python train.py --n_layer=15 --normalize_top_k=true --rope_base=76100.0 --tie_embeddings=false --schedule="wsd" --decay_shape="exp" --doc_mask=true
Below are experts of layer 2 (counted from 0) of a mixture-of-experts language model. Rows are named router (the router's row for the expert) and show model dimensions 288-383. Each number is 128 + 32 x the weight over its row's rms, rounded and kept within 0 to 255. Numbers have three digits each.
After each expert's rows: a language model's description of what the expert responds to. This comes from a sample of Wikipedia text that the model never trained on.

# expert 46
router:104154176100124160099164184021159110105128149095120043135144177151124125074093138130130110153135107155066116132147050152161152143177085151131117147092104040146104212111185144102115164092117110181096105134131133117160109108132120148148129099132189061176092145135084148104104130136153144139
What it handles: Short name syllables

# expert 44
router:121138149113116185162094152118136102182101137138149095178106162145139122105119169137176106129167069098140037168121114168124169092083124105148219170119117077157087145103136128079106209114113100099164096116119053159170123184119151165162121133155136138113147148115106117094070140212112140102
What it handles: Plural noun endings

# expert 28
router:135156175095085203086206120050130099124147143124145076139135175210123136124093199132141065127138173142154148124209102177071128105113139128125176097113071116143109166053119102157077124122165168110130131162150140124113089174106126153123137102099141029108108159109083126123101133157145161099
What it handles: Common prepositions

# expert 55
router:193107090102124151143186135100159155152136130136157090157083151116132102126103071170148149152137150143139106135142090185098130146105202121151177161088088029141151091123128152134168135121169154134130074143110100138149091188150104114124110162129143173161141149066116137124088120128109128087
What it handles: Relative and time words

# expert 6
router:119125074154107136103123167109156124124075152103196097156142142193147140173115182139091132210158114148115077140144129078135179138109088130127103137167087091132099154139146092071102135100137094132087115083132062135173129109124115136159157121151138145121132162160108138162032136151173161114
What it handles: Mid-word syllable pieces

# expert 61
router:139146131136082169160198166154127141080099119149131155125137126121120160135109118124143168125153090105155119148142103120155171121121137118129167164099072142132078144126127156076129136116137140134134059105141124131158169122174160117202184127149149112148122148122109149152126111144175185144
What it handles: Spaces before numbers

# expert 31
router:153141169133153136181146095141145137121161182149130134123129162133083193163148085127239096167099126130098118093184106104053092112104092141134168112104186095135173118126128078099118098157155142139158119128145056195086100154153121145147128156098124117182161150092127114110122134150105136125
What it handles: Middle pieces after s/m/h

# expert 9
router:218162176052140132173187143088129110087109110119132097135068144096133169086154157169174142153174090083149084156092144148166109139124135120108134112225046165142145126105116128103056120108195149186132108169147139165188085175151130110189139134103158061114139127137142125163137079180160140129
What it handles: Periods and decimal points

# expert 10
router:140121137082038120117139119073103135083133205171133115163122151158151111132082176112132145163167181128149097121122115075077113100118112113128133167114121151094103131073172152150110137085135112140166095135144108175146133123157047185143122146128178097182175132105113136171098120113091116098
What it handles: Initial P/D/S pieces

# expert 7
router:159101132086123090096160116101145109059146149117110103146111097133123129120135095128147115134117043208120156098102138073066163122098138114094099192149060085120152133121141124108082126162125172163155081139140107106129054163138134142176157160088131111128129114143151149147102155149168149148
What it handles: Adverbs and auxiliaries

# expert 62
router:108107153096121136141107241112102111112040147153116079161126162164128163091038190164106137136109138156139131139139115081099136125141136109168140195219091104170159142126107142118138172147107141140112137155114089140097107099082051117091143116138179167127155166124125084109122085144135137125
What it handles: Personal name pieces

# expert 22
router:104144158123084156142095118141064118080118190152099146155098128144145173108152140122156140100182142169177123154165015074133114132102194149163119160155142086164142109149091205142149157090181133192117138136158123134088059138146135138151158147099103062138112153136150186087127107174127171133
What it handles: Name pieces

# expert 39
router:183101189136129180123136140115147143110145099157076090171118100132151119112116168128126105119125093114092130141130111112129158076037161114112167139123102131156131164098103139096123127144087122131141075150129128111144144203095099179147166141158124146114130121149117176165085063120194160140
What it handles: al and s pieces

# expert 49
router:113128145106123143111169125074045113144145209095137106147117197089134147147119175128119105118105148175106080171126067117126145090097210093144101199097053099133114138106184170089113080128109118135171140091139111101169165137111116090125138082105132115138130160124101140126114086171130165119
What it handles: Place and media name nouns

# expert 24
router:152137119104114135124159172090098148139054105204152064140136145109147143130153168195133125144154102127129111133099081115083134136068189078145159192110109157140122123133187133168135111073141115132165115140157122162234094149150079138105123148102211097141174094114118109093127113202066137099
What it handles: Words starting with S

# expert 18
router:141101168103148197162151133070097094115060113184121096132125134145145128109105136189154117137136138066104091140105160132131110131138153075142118126160113151137156125074153131131082125061195154171119116088102108190100063108128067123141130145123151071103134135128083111139121131177146153073
What it handles: Punctuation and list dashes

# expert 63
router:134128091128167117108147151185115107118139160161115103151118176154155107092106174186102112136138096129155088143131124120080176000108174108112112091142119077155139125137222117123097180103112135136126079132161091112142162129095077153157120113162086093191162155127063149140123067168068174082
What it handles: Table symbols, closing brackets

# expert 30
router:128070191092059095158129114090114102197105119128166086156120185114153169107131130190158100148154162184051099124154139150135136106091148105072110121093166111158089231146136123097120157099102148135147052103153093096131120133150104137155144148139102123113148202089126158120117048124129169106
What it handles: Numeric digits and -ic

# expert 56
router:132138187132080137113122101093131109136132154171135131168122120246162169086158130151145137110106119173176146100148132085091167092136092126111100114177151131153107214125170079067086075087149193195208102151135143145105104124122111135086117152124128133149114147141114126134124085113167180095
What it handles: Middle syllables il, ar

# expert 21
router:116123156101106115146117106093160143150118146163118121170129210166141142141146130164175160185102125084076110159167095163117142095138154077113138122115074123147085142111097168107144177112217132133160051143132098154152084111139107208125152176160119142142121188087126125099127082175154207090
What it handles: Digits in years, scores

# expert 42
router:106145212127130133113131126143138097074126140139145107166095137145102142132134167115116084158135159167148108096168154030091103040085127110134116099168112141131088188137131116131067134111132087144123137161133082170173125134164066110132192145119107122160167150109035160138098148139141216136
What it handles: Time, place, quantity modifiers

# expert 40
router:111148100146118084100085105123132079112120136103152137197136113125158156103114145125109073124152047176154119094139168095131164134104130150048155122150142143124095160107153115091104107079207164124133118106139085172194091231107089161214159134198131071155109151112145141094106151155173180107
What it handles: Descriptive adjectives, participles

# expert 43
router:129138138092120098163117162153151113106081084160144123187125147140142131110133200152118106108144140138153091085163137095130124073078108105112176132128124096140056104120113127153084131100157073126156122121175053151112142161151091178149185130110124110110136168122024087181089142131060156138
What it handles: Closing brackets and statistics

# expert 51
router:094114090133093144084101118157158105106079148130151117137088117123119151093102136113090078150148101192092132116167115151135104105092141136096149120161115118124192165160128116148045063103105137164118141090151068210177168199161110145121089118174162094111157160149085163176097124146168103073
What it handles: Biology taxonomy verbs

# expert 11
router:176116155142114191085160126119165066138171166141176101162104120150119154076153131140126085128182079185082152152215108082085111134100121120135193185177124166112065138070108141154115168113163097160154115067144136119119151196098151134110129190106090090131172113133071200112139140104092124137
What it handles: D-pieces and sequence words

# expert 3
router:155148114172143090111115124052146102125106180188117115119114137143101114149114104150099110111151087178177112117189129062149114109138124103082110122097142164102195130120187097121112087087142135159131098148134130159177132145198111088115117136202108160093132129109058226107105143115128167089
What it handles: Ordinal suffixes, name pieces

# expert 20
router:142062151101098164131114149095167114065107162115138151162146128116131148045129174140149115153143172183129126119138103086077125129111110129153081129208106164146106136109089134133093199118150118127165101137158069137168108146157153136123135120097180120140098167130175156144114122140092102116
What it handles: Verb and noun stems

# expert 54
router:148059112154072126085127151130137079087088156163144109123150124161141160123107133172071126176124118155163127165121145147142114048102168067152102123146140136121153136167151162090062093102071179154126096124141103168139179108161035099104097121187162077161133182131062177105057082148119097112
What it handles: Taxonomy ranks and names

# expert 37
router:106086149106025157146103151119092076111080167129137110173118181117158151104062117121154115140169122182104087112184147140169144105124122114097121158150129120166101171149166109069139197080118184149132051102163108109137111128163090196133122165134147113146115174087114161086113101224159217071
What it handles: Two-digit numbers in tables

# expert 50
router:149073105154138138107161127066116111124077138090190104142113165150136111118133222110130163178124123101138055089202126096133213146104116125159146092134140134157126112138170202115113119103150147145174106077166108133114099113169082157153117137157151120094107149101121097088074097187167141108
What it handles: Pieces after B, prefixes

# expert 27
router:092125081138157096087170145162096111114096081208160148171138154111134114099119088141149065154114109108083079118116110138110160074125177111092137163142089084167063141130178148140155180093155112138189083131112115170100129183121123099139137148101126099119130160176135124112157133132115208110
What it handles: Competition results vocabulary

# expert 48
router:167151086112170069086122190137140159109090120151160150165138149112177122087099117154134090165098110098082058137124103076140181110147175076122117192113035091169094182148249146162154181114140135132167116120130107142100175134141123102119146160116095088131133182148132112112106137143166163105
What it handles: Sports team vocabulary

# expert 36
router:122079192138097182106082091104077099153061149086149118146117111156146122070124098121176146143127179173176138122166113110120166138162109126102134171138096110119158148124140092069128140084093198119118157144195095118125108154183090115103153183123118093149099176112157116079079132175213144093
What it handles: Month names

# expert 34
router:187092145114071133100170151151106142109097134115112087131107126146108163067047136120140125082115113146140124169196074096116116075109182113097121167215056116116137106045188145090103143145114188104188080079200107096104114151158123142185129177140103111165168148044108201149103155091124135119
What it handles: Year first digits

# expert 32
router:066122150156105168143142169045076129120109139122129131143107227124101129137142133136132070144115124173070075130132046134070134104085197125117110183122003051168129166115196105112117098134097151156139157062159113143146149185071130107118129083124127117128148126107121131118091083162099166111
What it handles: Music vocabulary

# expert 8
router:152133170141170139139101146148077123086066127156149163144111141143128176122139094166110130099116161125111136101163074090119143119090104144110095126115119139106169205090107175145039177106163133140174080114112118175151155124109064139192132155127142134142165170116104142137068092200097194147
What it handles: Romanized Asian name pieces

# expert 17
router:121071120158092110145120139113109133089111157141155150150133213207128144114097123133096098124145107169145093172182105097143158127113123127165098190141031101127117086123136109116149213102153127140177140091167095105150131113129096167185139112123129133151093144134102094091089155158161174133
What it handles: Name and month starts

# expert 19
router:124149204111076130138170193147148135083058156148156093153129214226116142123105148153104123126142129144152122105146069096147155149116151157151094126174149124199145140092146172095138117101128137171116117150106118085163119133101120157101152114132205155103127139102093197071126039134132129159
What it handles: Foreign name pieces

# expert 15
router:188072127120084128060137093135199095152145112177156101105070180160142165109093154152158139145105139109144106117123117096113175123100105104077177137129109060134107086118126145086152131114136097174087141125196089180127127191070175209077161179180156072115150109091100165119141116127158135193
What it handles: Opening brackets and quotes

# expert 35
router:140094195146136121147124180167119125131091164150113148127142127127159146122104124107148127151143110159126144128162128016071156140074179120073115145202128089196188094085082113124151146138117127119114139136176106131085109166164108169149175167104163114155095106108102108124064110102128139136
What it handles: Mid-word consonant pieces

# expert 23
router:124131120140122195143098112140029130122102185175135116134115116162152137092083124131103132109189119124135112138120096073136112061106132073063139187192105125146180181153138140117093157104117095130104102160172121154130138169094078175170159191175154144175114148124146188109121071161140183074
What it handles: French and Spanish word pieces

# expert 2
router:183167126149152172094143156075083114139114161129122120152117162115156123071092169130108146138108086157142124144179081075071118067084095126157111122190170122107177120147156150128113164137093129159161123128138103103125127141150087142178135135147142074138106161119098100155088086178200135134
What it handles: Word-initial prefix pieces

# expert 59
router:140081149114156114093144133078077079137127217131118103110108139094151174131111154179137101175122129088113080141156133158149132086137145100135133124148128064160147114127196142074066147148065117109167142105152103132133109146141144105088157132159149070143170112087077212094102127138156168132
What it handles: Colons and headings

# expert 53
router:150182095129097198102142174049134088102118176184159087119113190165153143139130152167185105139193091083158146135200126139112181078147199116107141124164135081118031113131139188119147136123129145117161121067092159119077073140117141158142103132141191115103129139124146174169153117170090157107
What it handles: Prepositions after phrases

# expert 25
router:110156186118102083106141117093101107152056132163142156133077151106102167154074158152137104124133125112150095167076088087102157130057141091136122219063097131181112199097163171117133204152091121132211153149137134170154155115172116150127138136103120108175136127128123108148107121156122196105
What it handles: Word-internal fragments after capitals

# expert 14
router:199064067125171131079182181142093110104129133143130091131119139131166148093096166112123126139146088132047138158158153128157121061143164079137106114197125089154118123119165127139110144141099153155129104117153122124120163136115133101130147116149153114147153138112093166115113126151195134112
What it handles: Vowel pieces, word starts

# expert 41
router:101052145129113134125114138097180112144099171138147053158156129158132092166121122112177139196121129165178104092167089121112150113098093140168160143127114135148126100134160118117140110089118138130174112104187035139116132141132071131144074126134101136121115099033080121119062105112157121039
What it handles: M-word pieces